config.toml
num_hidden_layers = 11
hidden_size = 128
n_experts = 128
experts_per_token = 8
d_expert = 32
d_shared_expert = 0
hidden_act = "tanh_gelu"
moe_layers = [0, 1, 2, 3, 4, 5, 6, 7, 8, 9, 10]
router_score = "softmax"
normalize_top_k = true
routed_scale = 1.0
balance_loss = 0.0061
balance_bias = false
router_cosine_scale = 20.0
init_std_router = 0.0125
lr_router = 0.00256
vocab_size = 8192
norm = "rmsnorm"
norm_eps = 1e-05
tie_word_embeddings = false
optimizer = "soap_variant"
learning_rate = 0.0054
beta1 = 0.95
beta2 = 0.99
batch_tokens = 131072
max_seq_len = 512
train_tokens = 700100000
max_steps = 5342
dataset = "wikipedia_en"
Below are experts of layer 3 (counted from 0) of a mixture-of-experts language model. Rows are named router (the router's row for the expert), up (a neuron's input weights, with its number) and show model dimensions 0-127. Each number is 500 + 40 x the weight over its row's rms, rounded and kept within 0 to 999. Numbers have three digits each.
After each expert's rows: "mostly gets" lists some tokens that are sent to it at least half of the time; "gets" lists some tokens that make up at least twice as much of what it gets as of all text. This comes from a sample of Wikipedia text that the model never trained on. Tokens count by the router's weight.

# expert 21
router:491479421527496493433502464524496523557471491529523503457488468464542484521510556531533486453556481536504497555486480415509513505488435557502467453500420480478485587486474463519536459527476538481467484499529545423566506547496468530452478513437482454411449553475534525460501511503444439480570466545508420508496433517531452418491500530505509452524503457490385479507545470386509481493533
up4:522519519470567463538503491557469366488550560538497511482465491509546492487471548568530482508417513476524505449478476481452479434508490489551520507485478481440525435528467503539552461574495539491486472556458587503498510503532534408437521535488502518516512557504451456499517480501471490522532442504518503467603508501488455467546497473396511451532460501530480456467482504422534473618499
up5:473521536466536527467489537512473433487478551500531484464506562453486515567435545487521516459454560525480589424469475525463481477503552493468468454488521473421528442489503472497504449530487496497503439509476478487451482467536450544407518396497518492518400413484468436484461436481492500462546503525507404518493511490528512465477494569536480410544512526548472439573459525482453541507479
up6:530475471542573482432504455545525503462481499467493486477527527542496507588551436527472537496573480484402558520521484538439527520481473499442516528544492551438518498497509443461488470474489415498501614481493449542516510507490500478465471484509378447456506498526464590506458451512534541473479500475532491608496516524520462528432497443488456536490598513479505445538502459519483516460520
mostly gets: "ville", " Angeles", "aro", "ya", "ston", "ita"
gets: "a", "on", "o", "y", "an", "en"

# expert 124
router:484554515502527505397528443550552486471431492503526548533390468516499532494532552498484528558515580589545414490499458468492477513497440502502531501486497485492601530501439479502545408503482522512490476536504486514541533541580504525466503602464535485580474545522522492535486540549416419541511424513469516536453483503513471528479531439503489539511499477485475498488557500475531446509468
up0:410546603472557493547543484465555515438502499502505490488527491508545575442555519484476484531578508432471503511536502526452548605507532404465548428519553472556499461484511490500474473398472467465453557509463532475507562522477542545492448494509484479449559477488473508445496464485479510489476535510533486465448481382465519531492511515482541576490505547554559471485498495516482501529512
up1:439521502448518523459544518482527507467537484480485504446468494484406454477502443481475485509454543469419506492464470534430422548539485446532458510508536518532542488452551442474527525543472505494557468451473482510491392523470543507488473441464502541520573413500508511510441561531427512478504550442497536504466504502495484592481508565447475531582411476476505499519484544507408479504437
up2:582490410506546460568469477526431509560475550460471516489477479470478464455569463525492534556554479527519484441467517464612574488508531532524523447493478391480537548488460482542480528522505539520481509508469506483514452482488440533457508514530498557532484548471410553422473479442495488487506436524569488534454495516423475420548466567449495485482546481483488467480517518486548473500544
mostly gets: "'s", " its", " own", " National", " their", " national"
gets: "'s", " of", "'", " a", " its", " the"

# expert 108
router:468442530460514517467553484547497507557540500514634576578526510455492499509478455525487529500457491507474536549487456407496502504442478474505489561554447565512526495478553440445497465542521596431478524557531511495578527474548505539428449434496465511585439460501521526537503570444539503537508445522499465468517454541493482494524577490487467523527472465449482510511500527494488554510491
up0:522572507525488477515486469524549458515482464500490485552414505502524522496439492468507449529559444580524517464537479531463471489440509479491538474521569452551456503554454470463485570440579480498517550551509546467444607493540508508534499545452491494511493532458541495429409440478446466543499574489489497463477535489455554543533518535452450446478502549522533441487413462492433498489546
up1:450497510501488506554524540520540428519440493422504474506484487530494508381528508501473580478471404501453531441569509496472494510458568469485560450521444510514476518460440490557493519505483467514571480478481452541462475445521531535493544538430502417483502491497468561519518481510511453489432493525557518505539450410532579505491514575493534530457485547469573496498503529511466422450441
up2:436495417536491490581492494525480500505484463511502458487466470448463516476546522502465546521472446443523542496557498542501568460493521531546531502536547421369515494476420522536467510509439471555433531494458444543453542469498501570570473525503502568483510437500515474476525483499550468527511594610534518465483494504558512442522533476503526523463563441503536459494505533529487499425499
mostly gets: ".\n\n", ".\n", "),", "===\n", ").", ")"
gets: ".", "\"", ")", ").", ".\n\n", "),"

# expert 57
router:481463447465546437467527470483472549560609495513554550540497479466537489547481451522502480536532522505482526553470454410460516472500493409554515533559516572451572545500539498435496486502485463483559558547465523539508550546505521441428508474508451553566451462478568487545544482440505490500519495494507448439484504490441472487458510463502480514554474470454595517512444526432475483529528
up0:426534479535529495512505494448460456503518480573474509480502530408468504516471462533490445467494481527422529424476415500510485563510511551507489543450524478463551456516418475486438502500464530458523507448439415474501543488513498548529523425504507461503513397542495439446605514490508534605463497470520461483464534527482453428574563496505462482480542520507462488508527464499491493551536
up1:530474476527514490496523537504529492570495504505505577511475446576461410569521554475518472523473431519451565453416530482494514458418460487581486522553483532514539527527588439457482470476495505529509518493524538547486511499544562507514485494560471484491466470561510461520460549423487537538511444488491510520486480479442533455454474454477516593463523439433503516493564518460467613539509
up2:565488519508479558427491515567493471507500512496458459506491480495545496446447458491395539444454433532510488462539570499533444531489492508496505537520483477462538476563537455502504513546513520557547493474533500527480440401451411489502572451527521513471529460448497459485459554492542370553507514472476568567476498521483486490546482557557438532518473490531508515523499522580480423510514
mostly gets: "\n", ".\n\n", "\n\n", ".\n", ")\n", "==\n"
gets: "\n", ".\n\n", "\n\n", ".\n", ")\n", "==\n"

# expert 66
router:509487493435650485484548485547564504526596514504577490550502456496542538504518536491494545531503446516533484519481479506436452528467521503504476458467510562510545513572412509459571482477476525563517525467501498442481542542498524507529570462482526490502480516535528508461473511559482503522464522404447481529480499468489479529567546525535551516441482474447589435506418438521475492538529
up0:457624493548472517515554508457520489529456508487475502456498614492470506545515467479501459464478516563477529437495470477458481428470448450440513426478538529521458521522502524489488493406519482465490541469445551475474506502544441580437499543518509445475519477535509525469577551568561507467497475559521440527463557437523478530425547482524528528526471515500478424440491540531518461468481
up1:536575463487520489600504448489483546509492482487538513505459491480395526477528521514515471555468485431401521464579519514469522361488536541479487511475485437485519459495471448456503537452490501463470521551415439519471533562537532462528522456494526520539455485574454500534476476460561565521493546502587558474446528495501563497501479473502484434523527484521497516515473422474528495488520
up2:504499479544538514480468480468509549460514542466461516505442486530453526475476532461473496526467496495486534518511548631524518589490513476483546541490538574487504458476530517543593516586429494491484568559495479512478627448478494540421521482541551508498549531488474574482580463502484523469477511484434508433493572414497449546462514526509448506545497481449527485486507473494503456543456
mostly gets: " =\n\n", " sub", " p", "===\n", " s", " ===\n"
gets: ":", " a", " is", " p", "\n", " s"

# expert 11
router:466500544526493462441504451516495512533507555472517561599493502458548496526500447535547563528411530557465506503457453403533550502456456524586474533519533444561602512502472471544457504531535611485511491464490481522529451508454504517493523494524468508542492497538476518498544544424534535439460502449454520434533546493448433477554550485483500471528437530498464486527467522465450538535471
up4:544442551475429477443544484563465463499589450567504516516503469547507503404485505510465495480439513604491461518457491507455496526486486432493517523500495509471498600533581490511523455476517505545529547528537482559532473561438487485512462509467536477516495423545410443512573492531477409507497445510516512493490473425494578543501527491502541521538491531447570510489476462485463540458481
up5:385477439579539539526489534493431518529506509542478517509506519563490536492552511459501452584513517505486533422530513502529443466500468464499530471485497474483484506437493471420409453492466509524498559403490447518453445508458434483495502486537507551512547514458548495481475468543491491524510470472494474472455545553460493497482538598521478471471511534535472462509489546540445501380404
up6:548511470478514485511508524562504432528516519554498488521483537467559464515424560514553509516501419511561503404437503508431525498524456564466467527551490486543526561492508531482537475453548483476471590545535379562528534537572519506485472495490610507496518499476504465480427462449414535607538455502515518498518526491514502482527452468482514501490507503450477534475536550466525479556511
mostly gets: " because", ".;", "oth", " but", " although", " ["
gets: ",", " and", ";", " (", ")", "),"

# expert 45
router:504514506539552460460586390515498527547505531512541567508491461456492447466540509532451400481458494502469421518432452427499485479543505468475557488549537424533554513494420476470480432521506559506543486486461471477572499509464543470523470474495479506526476584464450504523490518493525532545493531513432543487434526523428491474562481503434481517533520556486465519546568545500516555457536
up0:475537457453521518480490571445514526505548548514481500529473640499480491469435520472465475474518496514490469455531514439507514543531539610492525567486491469507486525480540498423521518430420486452578498415508540526497498551554505511423543588538501463467514480523475523536526433559499434594528547567547485506500538501522511485508489489494502534425464467541466459525547497513544483518493
up1:464500553504499552533481578451500534486515527509537502529496492516540495459484362424512524419459434505533473450520562518466505444521533506524452475515514477495465505523492503499546506514569459494466466484555502457479532465525546511508564482529528597441543508468537529486553537519481452537516471580489465464493407521534542500491498542515464488463466484477546475493555380506386467505452
up2:531435463432452482504388523565476498512440514444474507499482523523490593516476478488509460523524488451528528535486456484493452503530557529544570574522522488486456482480491464584515555458437496468498462585514466536522483495621474429488468471507542485486483478488515499483486521462452482466546515507551509435464551489508479531500445503529550504605535462476486523426457465522545456524415
mostly gets: " was", " is", " were", " also", " are", " be"
gets: " was", " is", " be", " were", " are", " been"

# expert 103
router:516589484550490476469547492536471522501437475504506489596460491510464514460499514497482525565499501521520392457457441463535442502478483527509562495559472491530642444483513471482543456525477591484513536511482465484553437519551458474498527507484515464505477494482544455554464494549486465510495510479492530538566475518495528454454544511481478425523445468458467515565555529373510533537521
up0:471543541491530516464520502456550509555493482471497487496499565552550485515477474496482470423601482480515489467539548469474505449503509489542552480482435511434446466448465465508508536605578483517484487523511553511512551477475562400530475510456478497561497440428542538434429489552535505559506522540486506466530435523512566531539517555498506522537483400522470456548537561486546480558471
up1:567457484552465479492472494510513581521511513532458489526551484461525533480415521575569413485517517474519510516549525487447502491472465468444479475447502479538456558415466477424512469445534512550448560453522575466536485512508503432501467437512583556519538565480490405450527437528526549496496481491506469467448459533501537485483438484507561416452484527529513502479511439462472481526479
up2:424461557453474484438493539506506534544450488550498504501548549447464557460459491494505551483531520474585435455505488496515463483570538497472510489516503397547504506500519439498561493515532456482489374480563416432523486529488474481465548410530429515516490487555533465469516501583513450577482541530519424487500527516490529506482521538468510517570473480464470480449471544450461459481494
mostly gets: "ious", "standing", "ful", " own", "ently", " largest"
gets: " of", " and", " in", "ate", " for", "ent"

# expert 116
router:493507495506546491516451466485555534555480514539459559540523568417521531445533457462434543462551458536510469472467477484440494469394501547495459574467468543538504616471452554515555512505490538519467461455500491496444539516503487447471478503431553481511478582552496519573579488488508516555519432505526489518477500523470459410489545449466485499525467496542484506503534470484501596454515
up0:517544463539491495425531453450571540483523456555585488470575481479496442527489475497552496505523528575450596519533490500473545446456504504437463444531463515550506470500490435405525466459474501527493530471503496513554446518517506533474541524460465522539397452513477534489502520462507536458488431543534508475443477544553475492474503496588449557546505485551565554511497456495526471413512
up1:504492506474544500539473561458489554482495530476529505515478517569515456451486488499497509495498531486511594546571507453457560498506492529482443417569510571527469475452506434492517537520539485418439534465467489551459485460450538489556486530495468569537495494492431544464458421566519530441505488449515484454513621559498497522528433536534483511435503551504492450544559536469420469526505
up2:552469524512467516522468441520521438415520460442526495455437437537452551546525494519520504464522433500485475434495546478454497573559442545505582511499468458508486500451514486478558525534513492534461559453492502493516466564527532418493448502532524516483552482472499450505499460473367510509495516514501483626498447475544528529483504484451572546542517516404508532475498484486569506526473
mostly gets: " '", " hand", "oot", " ship", " per", " hard"
gets: "le", "ing", "ack", "ile", "ri", "ear"

# expert 52
router:459518519416572491455545515487472453497511489458424543522518501483442541521583488516493483576478495497486442522477482491429475443459443490461485454522503462570549498515443519510483454479509543522489501462529476458507514511631529507530566543395655503452467512457507503443466464490464508455535461422446538526466490467498529508515546539493520502480489462532500451484523492465478487539489
up0:510567456529514511440471591506489422490486450479501506526483522491557541529475455544537491445530494537516537472513455508515513568398568554531483521564468567415488588521505524515502476514525446497537452564549499569538482567506467509545505523440497555485485459531478490502576503546507507467520494463558527461483498463499511560423522471526553508483533519513468567469549545531522472607539
up1:487527485459459546529461543462472469483532440508487501471516517546540562559521557590481463487566510467474528532555532470531484490500573499469468526483524455495434491443462487357462487549505472520526487531450464525462510484574543442470532474481495518552510458502504552492477497458492560506571464518555571529497441481607512585466537481583494569523495476514499483481524544543441469490476
up2:462479528447486503514506456476475534475509576414477453550562468480538544547444511502557463491486536520526495521434514514531561444435463531487438514469460518483476509485457503424547479441449506512564495511507540548493551519521456568457501508483516462432530554466496464463516502471514522486410525472516476499544434471497400568537490420502502523477438441498515435525495515515422414455562
mostly gets: "″N", " Candidate", " Coordinates", " Preceded", "Scientific", " Born"
gets: "aged", ":", "age", "″N", "Personal", "A"

# expert 1
router:511535453493501519497507524547491468587497433508482448436569539492483458501503521489486516424580452517546430525538461388490476527482468551498470465497433469524439501520596486593518484447528531545507493522485564480544501515422525515526463576519542438487479546478510538556493453509504479454518550522493533546486424512466458492544520523454576543459486484534516544526515424553506496467548
up4:563464490508463545469453579497595529475465527491540534503447498519531560477420477467533506559534569496488488443442509517463483501541591504479506547481522473519505479553412546482433530427454461461536450556429496506478538497526513459540496510495512489475549485502487445485465487616529488545494500466528506564488504478539518494492500554456522511560545502554529456538615508494455578492479
up5:554524493442512475518464447429567487474483504488504544501487428490475420427510538436522496526494507463442487523426510500488459464502469512520470529441547537514530559415492559507516469524475512483462511496529498521446554516492558474474518451568457521528453506570561510473472480387588516457472501469461543524447544548556477533470542488498506550507467494530458512401564504532532565424509
up6:463526530500533553525407534428435474479503538483455444482464530488484437507502498535538543507474516456467529513533482529497527516553542532477588521467479479438512486442436560474484524499511454479510521492506476531461512430599443506464447475516459523590460477555524477497576552457417461551484480508571476468464524472510474515485515551483441451535540583515416471592479508494484488493455
mostly gets: " MPC", "/a", " Yes", "1", "0", "6"
gets: "1", "0", "2", "3", "4", "20"

# expert 76
router:467536590447502466517565559524513487493544488522560594484531436419468456523492544488468510477495507510524389484459476519514519491401479496491445482473555432464513520530467434495496459500518509471505534430565456533503526488507503505459453471463569505454505458478531488516473436505500441470586490500499436547492432529476473544513528394466532480503516503533504526445403449518462514471514
up0:445504466513516520455552459477500478481460509585403480458487464565493532505466465486543564462488518474481523488597478493564495462513483486502463518529511481543471471539565565503454504513491559502581510512486453554425419484477501493423487450491531480536465438487494567586489497518533560459472482429502528506611541526499429489495525487558537450529472496481514496490482575516596520478492
up1:509487468488549525499449539533531466474467469506476512493499395574532509468498454482562398588494506529524496503492475501450476479480448516504455499546488445470470524535527477486552457458565519444478553521501484571510537604564440570518551515526494564533442457471464451532465476528516566470516493496511500506515581573557473502441566487488548491504525466485438459512523477534549582515444
up2:558547473497386489433519493499481475437486513472405524487478498490579508524488521478494514489439485440495534460435479473572488550521514505498472444505491520501488487481448523482514520492449460444497538541508460609555583497511497456454542487501522485564535447450559441482458516563521499505495450474542486545539507467480547550467490505574485483592488408479445454509460486548436452463483
mostly gets: " San", "----", " Sur", " N", " U", " Har"
gets: " S", " ", " N", " A", " K", " M"

# expert 46
router:491485562490510494547521495493526544578451471488519562540517537438524526506540516496466437559555455471473432414464481432479486461442495516453518498474510480517529515452413477505486554490445525450477480485512465457536565494512522518455457511557594455433518581519488596528511529478479491467541546508526488576462522496510459510553499557482400566497532482499512437461499437549443505530487
up0:528505507439472501539522475602502460490543521503422508463511448492497503457528485535465515524519460496464494501517528537530491531441484470489577501459484566483423531510489531514525488609523544447489491460539500514475535567480527417496466491541470518501529431599464502482484459578428524509447445481533530427480470444429473469479437617523478569532516485461485482509463500433534513509448
up1:454556507499527509446515469489541454508481564566536537518446482530441539524520496523419534581490538459489471493439462545459505378484482465470545567531426521493482479536429462578498482465488531495484582469529484492497503450447560496522382561470485527531483515490544510545535528415510517505489483497466475495463392487489507466490480503525479512501485474474579538515480559429496502455499
up2:505534532495516500492614478528540457471537461465489483526529510469491480472540521538484545468534449488509513513454470574575473511523601538565554446519532555479461535575515445494481495458522435461418514476436549541537519446492600511496471531466516548493541494555456438443430447519555503495526498469544469502498456420553488490442501482571504530514511564520545457492485503549479486528452
mostly gets: "In", "On", "Al", "Th", "Ch", "Sing"
gets: "A", "S", "y", "C", "B", "M"

# expert 48
router:462514500455485482484540500519509503535548447458506520543494580494527552505497488499542509405513478520516475587497505453405503469434481461483491474475449433500439523531505498503537478448544469563506480457409598477534492507498488471488540555504495468496443594567540490439479489407473519461446488469514509498453458440521526570520496499486564504463476483556516479420502454496423511544579
up4:489538564541576541543440443413529453486457467487454534504491482547506460557442545492460502535444493459534513469553521537526463488521428457443468462583597459481401482475487515456496466508445461489444528490460510525471500513498405451477478501450549562454498468492461534511456570490470478472519529528551494575502508474510526568429469465533495428489514432516502501504457531510508492516458
up5:464506529502538472554393551516494493558425531471476539534521501518458541476541575531475513528463486519469494533570436502510491492532459489586496489528435460501561484468474539480540438475521498461539447487491458507556517438501566530529515571531584524457485525546413496483503457522472559452470442456503443474536525524543514478419491557550524596521480428483443544501535529470521505485476
up6:587525469574480520539557437513518525521455474504545529507451488523440472519525514554475498490501522522483505477450494510498532424499510518490563466533541560493535496495523356478447500518449460416569576501492504471527462389449515484597450528563459505484471550420437536469519499501542449504480508485500482546502466489506548485480498517403507507507454491501448499485572495555501518491534
mostly gets: "|---|---|---|---|---|\n", " Preceded", "°", " Succeeded", "Scientific", " Apps"
gets: "1", "20", "2", "0", "3", " |"

# expert 77
router:510489569605498464474521477577485491485514507462560524587457485514498499499497471523552524525506485474509488486468463416539505552474518525536529454514554443501542506500470503532579444383490514588517460531492507474572473510490561476629444506526522449469502534484491499484510505514529539499547480470477447527473488542400432432539563506480466508482501514532534533525518523423573512491487
up0:512439460524498506536480463453529516529461493524479493444488495495457499458484571497437521424536488498523511519525496495558538489556557514490519499564444636565509532423559458483594466529525476480484428498509573494504522512460514441507469456550415505499520481489489531499549528468477462571515519478462530508437533516512446443390502531525492403547512480483460492473508459525532544519568
up1:557534496552503514517529475476438403451514526618558500509534492502528520531500502492537517452467519511522505441585476528504512538481514495508460430426475465531481548498520449479524450535476508500440533475584554532526484582493431437469521547491517499481552482552546470484544475543488478577493542472552457522492451586470554530486534459463475481526510402484471506481577462501518505496412
up2:531588436584538485591550477498562493551492541507471490485488518503453515468463485460510569454488488495483523477458538473508501491576569565492516503503531494500467494487491576544446608524529485544507484492482460569530554487566486553478539529471409496462522514563466543554463563471536535480518495514498558409521521495514469527494503467445522536478552475508581446516580507550446529494529
mostly gets: "°N", " some", " around", " million", " MPC", " between"
gets: "°N", " of", "0", " in", " some", ":"

# expert 106
router:501533515563502443472510437470514461535452454478523585596477424495491467439509460474449513565469468532496457436489432418501524538506447472531560492514534442470552521548447524452505451516543573501531470534499526510449497509482491464477468426476491506471441580507508464480561541436478455502440529524465461560468430561485508498578487484467509445530476556508469543525533495506550497463549
up0:528519559576578521522543506519491481427527482506497537495566459545526584476548539569494479464484540535484461541489475540489558504483470531461508512467481625484537469518505555525554484508429482512467460419513495541515475457455470487440534546508502545470525474493496564552492456492546504432577528585378482503517494466483508530481551447489459532564502477482436522564517472460496475525491
up1:586484473442520500559559554558480522483581590414495499492540466424515503477505536537484506538512451491491529487636497430483490456445470543449460502456464466484484454516463440516506512508478536519476457471434485547535504423630459490514477581529504460532465525466497529491504499509419457422506501534517496499467494480495548475496544497511488487518503423482492521524475510517460432508504
up2:556498410442497518444530524475483514545547519528487486464443625470467492519540533503554478465537464444555524571521499475526501511618492488498490443499513473557480521506528522531488539470499464438518514506510560526540490489452440543506512477524491502482527464460497472488419492502558595500566566460472468488491515505478489507520466466535543525496620586441564529452506542570534511511493
mostly gets: " to", " by", " would", " can", " will", " may"
gets: " to", " by", " not", " would", " with", " can"

# expert 34
router:545489532428491466450529399580516476565514551548575510481526482544508525478472461563493503468483520551519421556489483374506469529492516489567457484522498482486485536541539434515478485508536624481524465479547544466543466529487545518502450485456481512515465528463481494511447449507512532477502512452462517495491458559395474493513565478541571548596510480487498518511531486491463541507468
up0:457505520441542495513528505528492511475542500495525507535440487450511506471542443538486505498452446472476492472520470500472470530508548469451516489524520389432478550533538497448537469549505503484487503442528470531469418517460455616509495458403571542523545444559466480480479500439448427545575498500486538486401497476474480472545480569489479526517422471506472482531451612529482494507493
up1:512432511510482533467449481442445525500541510483465457522503470476443544548537556546556565562482549512510512515534500502524548498529484520462494500545532599606515527447554481478528459492463492441561508466510473448496457548461402515476463398589481536516495436502486391454507552514484425525556447479548509517505547535518439480506495513532489472539527544488474535485471504520550496542480
up2:552550490554499487499472493496534529544484562510425495552528479465572534488459466581566543591438483484502513462494516501536427515529478403489469448538536425561577576440605472495492454448447520540519526545532509507473499491476479463472502498464423506518444524579521435517546487477517497502473535492432526446526523512480422487454445536478477488485507452485511475476544499486525482513549
mostly gets: "°W", "°E", " JPL", "?", "!", " %"
gets: ".", " ", ":", ";", " time", ")"

# expert 85
router:491449476529526493481545443573504483559443479447500566494452457464512563561536494511457497511509452533490413509438468375498437502502479515490464512530493507448520504529432488504513459543558561566505516506482493474500505542533484474485519482521446418473491546490495587579478507512488492499519486506461482496468519516540510410409510501532424430577497506493432459517557558494497490426548
up0:480482437584509507486502525567556509481424511422492503436506518425488527504576470565516520506511447445531517476524484517423487535531552574493559559531485444427514467534497483512542558470457439505489513481530543471490469524529446482472425452527465501517445534512534477481579517436559482495392571506522480486461544396474403496480522533489531536486505513472533517512491492535486484483500
up1:492475491465503500528538531530490527474470544508453461553440499552528525425465496584538452481482542515458547487449554516557484467561536410509488591572515455533461484552485498529522458498485497483497530483523396499471426470511458444500495472483514502524500501408500468502397471519465470497551440479567578531555550515445472499499489505474460420504544504522554548466501562496533547563500
up2:509503485465476499508439551533448608490513543501501507501475527495548490498543499432476573482552412484487497516517508490459516542603530519508600461442546490484447467539476508441459462418502480524571479483493483525426513506550422501562419495492546498543552486529407489469548532509489490426536440485486467474485485535562432489455471556546532492502475519509509515473499468531472468469421
mostly gets: "io", "o", "a", "to", "al", "ela"
gets: "a", "o", "al", "e", "i", "ic"

# expert 78
router:437507539506551479530534485541533448500510537537469459505541493532531540480524529460550445467471518568568462562490482371531483476513397464537450491508473437499569508521468511540516438472492563515507475489519528478514569563540538530496554544390485447485478491498477558522481463546476522543496472518541501523552513494522495476505495478557513468552586476545481488456539531386519515499564
up0:488519514538467488517564528424619526489544524456467533528538505575535538456523487470521442557519488507485520383535478529429500540466545466489536510487487470488490582493492508467484549464537462388529514465522521496545504435514506514529515499529556511459516481421497519459498458547509495472476507504484557493508446460460519518449597516504478458550514535499545492511445545502513502647488
up1:463537598537525481515592524516493542428491453541514433528474525489514510462430437514465565533418475573549487463552530498557479498525481494507473541586493445494484458501469503499547537517521501531470502478473505406460472516478445480456472426472500477416546460535483517594497547453458525500478481513578457492488565476525492485470553483544504460445502483518434494507465525516548427478556
up2:440475501459496499577458467434584524529527493544483467510481413539488528473501550474571518597553519501543491507540497501477535593459479524450500503529523543498487427524580589473519461486557475478449468521537465553431465494506508530484489503504475542577520460574508577494514503564534519458519534558469545507471468494475539588506538487534534479424466526458559479526464523507510546541477
mostly gets: " County", "idae", "ville", "ensis", "–present", "ona"
gets: "us", "ia", "is", "a", " County", "es"

# expert 23
router:508528479493445446486514544544472451464506490425466586602394522506480500450535461517531506595470517496505393479492441530560474521510448503554553482583507494454574507497482478486525445537511552472509458526488478508566456503496507449473491467432470495539409504463498531556524486488436443467542513502475505605503453504475521478519520522445481485501519499508486522558531464415502509489511
up0:592483461522475490526602608455477472474536468493519516510505466450580450452426478530569517542459514539431483511464509512487427470479451484491457594475517477508526515543563467581552485490486542470530563536449459551472467446525510486480420508478479560468483541523497505505486523483491516450527444520444490506490486498477499505517559544472570494462579512563447567467493487471497537480550
up1:482458510519502522423497528474468541541512436492454476489488524498427438508438424537486571462538446533522509417558509542525544514498444482504509549487465471444457499480582531465509553525493476512413475596465548518519494503530493505470467520512418501498561596474436495505573509513465455505544496443488459478429520509510490515517484485510508507372504522514563493514503509532489468399472
up2:545484558526555494516479566513512528498458537497519499509502513504502487514574462502529507512556546562463506498498533491495530381470529530535523441549470471557474478494505512519499520518504492424592462506468580500518478566482474511405513526536462508437477506558501529560478474447493515532460498495554537496430498591519470530482484480551433433526555490466457509495550574489422489601587
mostly gets: " for", " between", " of", " from", " against", " into"
gets: " of", " in", " for", " to", " with", " on"

# expert 96
router:399581559524466464474503449541506472564440472516442475531508543536491521528505505518493472458557497514475546472556495431464483494425485522493524445500506437550418491552536444521517562472546452492503515491499561454525522508533465532528497569507444443512472536555529524537440520493457492537602528481542477502453414461395516560564499484521523492448503504535546546484510533497454511541529
up0:517477468511513493456552565491505530507491521514512502517514547511534581436481488539478527512413509470585500544491497508572519538488467476538514500481509578501508419446508533456428517592471518474499473493537462488456576570466531461517486538518449529531558500498530422570512501585566567428488435515551538548514515491497554512399498516534435521467563460510503484489510484543448448502458
up1:463573475537396482411538523546463505486431486480519523477595417533546516480468396495545501483511415511490596480459489517526471505464513528445461464455493481503543472469554510510449506509464426558546481498454507497481476473485390549491454520547502501522494513589568482446531482494509530498493515481465504495498497467485464524494471494523527465530533469520527548473549589566466457486544
up2:484484558486505488478536487539449513498574497466506508507513493405529456496480432444539490485484544418522444549563487486560526555503514497502486479499514500463458537507500489459525481506496491499442467473510501481500540498458512582442470442438614543455582526475520487563455540470512503401516471510450504540503492499510349437456479477488535521532516480565425524479472578536478474520502
mostly gets: "   ", " DF", " Turnout", " Conservative", " Republican", " Democratic"
gets: " |", "20", " ", "19", "10", "11"

# expert 8
router:486522510473514445469519439555476432480535466474549584443532499545555487518535464534530479455501534469549406517536540386507541473489524549487449507503552484480455549484579525542473455499520552521541516479453513428527499511468520501496548497489472433512468593502477533524475509531483516522527493514542496447453452517449570531443477488496541463540480572568572523494454550583491475577501
up0:519514446543494548565478483490536505420434533586480492532503440506556548528541554492508521568570466468480507556469468523477479481500563545475553501513445543442536457442495516473553527439483472505511514508495467525478483520549472492545524467484442555551526426499540485498538538514503511535460496598458481488541520429525471474491514583487406519469563484415468477537537516478580570491450
up1:523507512531606492496400591377493503480548485574485485472473566518499439476559511465516509547532510490508485516501524537580476505561500503515560556516447500466512453453505475461486501489475502503487468562572496503427592486488468535537477426546514517553515472469511487575447511511446499529491503494507515514548544510531506513517559539551425496487511460495450489581529453454513420466481
up2:503522541447441498477432455509513485517460549514377501507436460551523469468541566557512524550542461499466496530450519491542430502542512469507493468520351418551511469563575522504523513534517480462472532438511506488461535508546482511467519386525499550514487505489516483526453443436505517519502492463511508570488511487490486522428496482530460455530550473440451499507515484461503459484417
mostly gets: " ", " %", "   ", "----", "|---|---|---|---|---|---|\n", "|---|---|---|---|---|\n"
gets: " ", "   ", "+", " %", "33", "71"